From a checkpoint of a small mixture-of-experts model trained on Wikipedia.
Training: 710M tokens, 5417 steps.
Below are experts of layer 4 (counted from 0) of a mixture-of-experts language model. Rows are named router (the router's row for the expert), gate (a neuron's input weights, with its number), up (a neuron's input weights, with its number), down (a neuron's output weights, with its number) and show model dimensions 0-63. Each number is 500 + 50 x the weight over its row's rms, rounded and kept within 0 to 999. Numbers have three digits each.
After each expert's rows: "comes after" lists some tokens at least twice as common just before its tokens as in all text. This comes from a sample of Wikipedia text that the model never trained on. Tokens count by the router's weight.

# expert 64
router:395516488499467570488517485543494578508450557534501487523579508461563454421434421541507378519501536518505500484533530541503468601535389494569464511480533538388559580459481458458487456425523456
gate0:506496530497541563475544658455519498441538579443540510498543465513522550529543477554526443441459517603542468528396469478512446570456501474480490518438448527510538534571504489491524498524407548
up0:494523565506542460452550587607423449480531462517547569416516501456475495502563466522497475499477482524499535499569453556499458447490461491519545442507443523545596469522464404471627513493578441
down0:478360486409574452535512528452480528514430466491487586486509457487442470512583532603455476406458478578456435445494463505488476516440488520493547516518556542517524566541533597440486589473474460
comes after: "| ", ".", "–", "0 ", "4", "5"

# expert 53
router:420575448452545547491455480590574510489463500625515555521605517433558495439523444498555443533477469568499532485490584499535496519498488435473467564482526586455577483481413485466545579386452454
gate0:478420493530547545551482590569551436500501509498475485493463428496558471467510466517534521590440502582529488524556474512551435478504539485471446583399534468564515487493356491472454537428377572
up0:486444484566497491520566526531533480518454389624503493515507474435522484463556585518461535576516500516518506439567462506515500478472481517532380478432398495441576523476440453438616533499491429
down0:518457529506470505537436551461522581557497435526423533528427413476518457466500496607468463350573519571437552419486480511526442485497421518426375576505524492484511596512449468479462572503450447
comes after: "| ", ".", "–", "3", "″", " "

# expert 139
router:484486483532517546542530472484558560458505510501492516530547508434608495533440488466482467511549506491580530579508523562554475587492511472464532536406484480456449476434465456459519542456474411
gate0:561454492502511562534499557470575463489479457525521549501510410446555534570508461517607471452502502570518527600429470510591422476505510398563466600442499500545610554579465536505557532518378499
up0:500598567444454505486567473596459472609459542525470456424554540502453583504507534458425463554564469508419440454534388507451550442517442508408517520567467508447493511492504424521527504474607390
down0:488530571384490501573516538565606510494501502532466524495507464601430486534488542552512494415473528533486495459570489421603487562439501575504529523559471594448534536553597571488468414482514432
comes after: "of ", "in ", "'", "to ", "for ", "with "

# expert 130
router:386490550556522526512523477425485499437514491566455396553592536508536521483454338481501378541497570484533507460594611570603520522489402497531440500448522490505464520535461453435483461416489544
gate0:442502530494505484498481509449474499532512452482493400525530508504498548552459388474585459502489538540516383538461533455532465496479476410518472567426454522598557508530494534466472485438437471
up0:542525541511535518533551524571589507532488460543471545461499544491476576456531543433449465546437435546432563456570443454544486501566495424528455432486511449465572435466465468506567493493561449
down0:485470567494569442478500445455536491440445541449530538437463458428560553554482485440462562476538451528421437481466575451473536564440474459558564551437451494533488494459534530594471494539526499
comes after: "to ", "was ", "and ", "- ", "the ", ","

# expert 88
router:390503559514514561526568396481449441497500612540454526481516532500510490530554454462457482552522603477493473486523526483506542473503465496495450580417600537531554531528495418483607514449511447
gate0:514491565565497569423589467566530360518503464554456458456488439481519522575457461486510522563562470545472438497510517481488443531419526454486454550396564487550498556511408493435518569444490497
up0:497453581510499513428581485673574355532535466589465518447577494441504537535520467469475477565516532478489452514558423530439476489470463497481487435473459460488527543483462500368621503496596386
down0:497412540474530526538542525469508540535465482452456569549446503456516456498519465500409548409551450436518444392544492493521400486502475509408523558525496461577418421582457450482500485499453519
comes after: "| ", "–", "(", ", ", "in ", "In "

# expert 117
router:505541568603561551580425458516517451458392508530473463459552500453501514444489445429530458607494508571528461427591499493466615587485452503581510516481543434526516554517467466436586439385527457
gate0:473562581568541503518543503508433502542603528430554485412528514583496544549537426501542465499539422650529528503438433424470506494582474410550448514381526499525519492478443468511528617482468565
up0:518436557492449439556590507620543537578480429471527468505559544387508499422553440460519522518456498487457529503532457452463440489538537455546488600414500567562576486480521486453501502576481401
down0:481429434551532501480613525502481588475416542511445489520428514556549573490555469535470522439629462572493456506572453472545460537353469543471509543544515431492526516516452530458539499474507524
comes after: ".", "|", "==", ")", "===", "1"

# expert 73
router:498505598530507562465491509533434529480445605531423458494602543450577518444490413438578484505430550470494484535596532515491519621474439471512488483468541467468445464462455425534579515421461472
gate0:541532514510482551437483544526601452582501542474438504539546462419549508518470414420510496508397486483446451554517474582480411399549485412488462541422504471533502468528401600511518560452458484
up0:566514597534437445511463486567563433490493518569404509500551534411484454473490516518479507580448515476520539529571507535464521433473471429526457390462441423533573445541391477545585535464532439
down0:526469604440635441486534446501465478448416378547519562469438455502482487478555515470412522455581468451429529460549485519465524454577505417422412544529504486554462532518464448536535456432492478
comes after: "| ", "the ", ", ", "- ", "C", ": "

# expert 72
router:392548502532549551524504455522582479422480522524459460509577552520559600536463476444553423496441499518480494477606520512576514582482421374516431473476569476488473458529500488518502458470490433
gate0:467555537589521490493546499459529478529495513457463438445576455440491550540532483497577501503517389549487490447563448412503534516510424454568500594430487487498450484504513487491442495500414408
up0:464575498592495409567592456597463490581552497443466492441658547438527565513599529499520541567504536531463531496528449530519503436572509463499477455479532479387502525439499522442531476528548396
down0:511439548507616431539506517466555559430520466448506492464426533517517568486577483581441633437489451518575527407517478514548462459525446409429438657515556543503529578577531550486467451478471563
comes after: ", ", "in ", "the ", "| ", "of ", "("

# expert 108
router:492557473578520497476538504487498518511496525600532483548543437484543466533424462503542477574471591550480473481477557608476574494475464421490528570351508482476537431464584450518597454471547425
gate0:485528456486545574509488544453515486515521514517490469421581467575570469563498472498469577501539484583473528507442478415492555465561494504537402511480552492581521388509522521530432583548417504
up0:502416542499496488523574577499563499450446456538492467475513489471570528503525516475398564452503493469469484394476515503496596420589482441603482506503515409554509452600481507370555536405527471
down0:534465577494499495567540539514483533458522498491459523565449483477559565459446515582433476468503441560419445471455523558445501462444416500407472528510544441503442600509534503562537484530523477
comes after: "|", ".", ")", "==", "\n", "==="

# expert 59
router:492570503519548515484519383523402517404429601528493501474562485498534541497477436466570388519494490578522470529481534532576611485555414388520485562500498528417476580508493424487601465450491553
gate5:434616485428460498495538480379401464369466468564509518543502397496478501483546485516510563461466451471490412500499520522530516447494558516522424566533543542487552474453434531578579538526437497
up5:480418533577531550466510401498438442604457436417525484455455571479595580481470492544500438579457584536549522416501403468427569510454484516480560434489532493562502492474494507556494504537530508
down5:538550419456436526554479541404496573521459481545532466579480523437566458457516520530565548446536418496447413484438484501441534521508477546428558473415485583504552547523522509545504572552514400
comes after: ".", "==", ", ", "of ", "in ", "to "

# expert 167
router:446517510569586562440429478491508529466479510585530461417544488528483435488431455480568500635476493620423596489489525532557479608456484444479546542482569469431472540487532452536515504411476477
gate0:480517611503507542443432482526517438512420453508492498433576496499473577502492503475525448543493492610460601486457405441592447575407505456524517559420553503509515533583454521509448550467439567
up0:438530565527531533505550498510475459555556498545494464469573554467460516582470507546458523505477432414493455540545484450505583495553531464503478441488430531526567422646450470445565537424550403
down0:475486565476531515560497450534483498463430452569471600505457460511536533578431481511519416460487426515487532320534494503497468491410455490484497563555531414536512513590565460490513486515512495
comes after: "the ", "a ", "- ", "-", "and ", "The "

# expert 13
router:435513534527530544521554532521571477454476532613451540573420481535577496483465444507469474476520577588491447545600543538575563497503459530522469535402589475465496495486445503474476494397450510
gate0:498558493503491543385553501478595481418591571562434524491528473551558493481441486539538565438456502544532459522504485479579563521516483486498395591366605572448500450509482514501478510515468506
up0:608551494483526553516488533560417476566531385525461455478515498480470600494526564540477447571485479537484528501568489520441494440527479463467499396541499419480596522544454545538570561456497474
down0:517480495446510515494428441518519582523481520542459569525396392494436517531496512448457470454571427553414538495525537452578604402572403433532500556446492503525544505482441573522560462494564538
comes after: ", ", "\n", "and ", "\n  ", "S", "s "

# expert 29
router:391467526472646547510543424477493473466525503577382490527530479502601527480496501451455429502438517563462450596583533510540518570486508479504454549503505562538467507456405458419474543482413437
gate0:478459562519636473431530511482481457458513469522474509423539467563496488490496497586512468553513527574446475521522440540565505590472541431558421555479555524439564486529452486454526574442474502
up0:489474576536528540520544537554509497565549463609477490543544538496461453530461577472494436547462542538492469561480521455555467561548577416591454499545541490459563502499514502341493463593584432
down0:532543508436475509532429514528486528483478526455529496443380492527453481464567454537534520436594528506430524446499545428539537439496480560511512568585502581493580494474568477495512531510470488
comes after: ", ", ". ", "that ", "where ", "O", "s "

# expert 68
router:471535508558465622480535473538489519481402553554520502534559383371519544482494412438483442543482476530518474498538582525470520581424410538611521563441569530463447486558455435454481526461556485
gate0:538502493486478567492573472459464464520573471576538584489562494531481564551449430467549532503484586560582499447510481524519494502487433493546537608404463578529533515499390483471444544459493499
up0:422480566471415410485504511548585405433563507490507434538508574425533544534497480549509493557470393405436492494529494522496467500499536478518465391526553457526524483510535556504587534535518393
down0:442421469513511478531434493386514516520445533444532464472471439517456522454513483579427464520525585549516510422605436506576600445491507438404484489548605541528560542520559496499578478594481514
comes after: "| ", ".", "–", "3", "4", "5"

# expert 124
router:439494504555568540523529459495540542463486520525483481559534522451630512451486478465551475510539501478572511609506565560589514605476519487489522584426521493442509487466527442492542574407493452
gate0:483516482581475509522603517508568511474510600521472508428522543523431583530512585498470494569558478588589535514447486476571525531498579367451455566400526506462650559534465526477558517476410571
up0:549444531476474531529596610502470530501473446492432445443560452432596496534535463508467468525521510525499448486547401486489478306523451561425434440567501483513567513473475413534505524470583404
down0:477424510365486397544455498525594505525474485529536481501463482511508471627532558488533509565458544509448484521464465537557544492414610461487536449503482544448502415484533531535526430539375500
comes after: "of ", "in ", "'", "to ", "with ", "for "

# expert 12
router:453485497498544551490494526485529426460507493639379533489529433521560549470446419510570460522496596544462527563516549502537579461500481527547496510383539525525518519405509490390475518423441484
gate5:442533523392526500504474515470499433571480508525527569494470532523446468471516395470521462511448500506519541507444433531556598518421507481544471549499545584514547457475601503507460595561428509
up5:481504456574500550419474436468515503592520413549504515467367540533490445551518623538505498522478503448537448498491516467498570506516404510551518457547526421499550567556414525614479517471500483
down5:443450420492458589532431488376624538542421512466550477502444487494524422540451534453553440485541463493459549481560462515491531534570448454494594514466466491496500526506529573459488462511469497
comes after: ", ", "\n", "and ", "s ", "\n  ", "es "

# expert 78
router:423524600476576513466482443407387541473480548496444477509600469474551532517522392418529479490503547557500445437540510553474552590464453525524448518445576474515498553492431402521498520462438490
gate0:506488534533511464476479576467537530538540496457478491532531424523508552476450424516510555563515500537458522583520552561489454594508517423552475568375453497536590572513457470473514576504367464
up0:500458585455504489568539504561543430495528479483542511417538580486449578540451524454464472548441506529530474385552491556475449504593477449603525496481545458533581457528437372429611576508560433
down0:507437507442534477487481527444503558460517416495460492453413510412483563528558553532482567504555434532544545449538529471446517417448556379458419537515485513510540528493504491589505582519468436
comes after: "P", "in ", ", ", "C", "In ", "N"

# expert 66
router:446519555606517580526504508479525449467451481563445481511483434421491554448545447414486440562499543500567427515491570513566482471436424488522493627359562459584447487500553528426570492427513471
gate0:443580624482489465478570543560534440448485488364448485419493510487514496558528518551564449532512486563496485565485432515509448554437461459502475560363563483475598600598411565606559544440447453
up0:543496626487538481630587578476549458459543394533511514518503471484465514547486467476514521518525386509526457452548383525512479425447576452577551479470523496518589448542543451442522538482587399
down0:511498475470509543560444450441423483470383506479545467541463469418405461491458571464466500471471466566484510408486560531559475527449575461446475485600479466549541481584531515568525543443521399
comes after: "\n", "\n\n", ".", "3", "7", "6"

# expert 150
router:450481617548564565467488461463553541352477564536487480526477493495559519494507505467519444594549541455502474558485482556570520608413417510533502460469521503510414558542487500476490520468489538
gate0:513474592523496615436584467532586463524532569462510417481472449478474605519539477519602506578480551497455461502478464507449452583488514428529484541488424534613501495512517557526549525413494512
up0:477538560490512492500603581543520462554470453446477559381590489456551585546510538478390459437435456474503484481599486497514495455568450495486488441469527504458508511566439461518559534497502463
down0:405529482498555457444535442451576525540567484473469503529429463459549562524455499434456536408558504547427583496533499452504553524426441431490537523558581497472387479508533610485468542560588506
comes after: "the ", "a ", "- ", "and ", "The ", "his "

# expert 41
router:442514494535561554502512474483512551427491522611381542511528354468581467542472416510497515505495540617527473509575540490520588518510481511551501504407556545571548542488478426505466496462398442
gate0:473467468487512552531488493503578477467479512470542541451471383457535489498536515561583495488508417564529458575415476468521470539497449407408372554380538463523546429485417504523516530447391509
up0:489426518489428491579556526558552436479508465508488447459502438457508506543509548547536513576488409505557507598508482507485498428561507403483384506547461516492514522527442461487533537501574478
down0:482465574477485437508472484481502503577528579560486494424400401427487498494578559448438559485465475581497523404437444415523626471498479500370485590551467479582561511474478515458453522502564485
comes after: ", ", " ", "s ", "es ", "er ", "ed "

# expert 85
router:440519561499470530512534387482496500477453519547437482523586522500560494552468430495534422484519618595460539517467527586475524486462400500507550535353539511480562557526529386537615457452572441
gate0:458533542525482573459511568426540539538493471511526494471516405530523486503470421532520484500513565604516555487486444440521487529577551365501386585441479433630511492538497522540516543498462524
up0:515462583507451529526520556519533466467497479451591487475531417466531495461465433482469475532377459434525515478435422433487547407506531499475534426572580517514532468595523425454586472491510504
down0:484464472485451530545531495560551460549459512510494450469441577472440475430507475553493595451412453610466515427492550508551492486466495455454447509503478451434557524509552602593467465558424431
comes after: "| ", "(", "–", ", ", "in ", "In "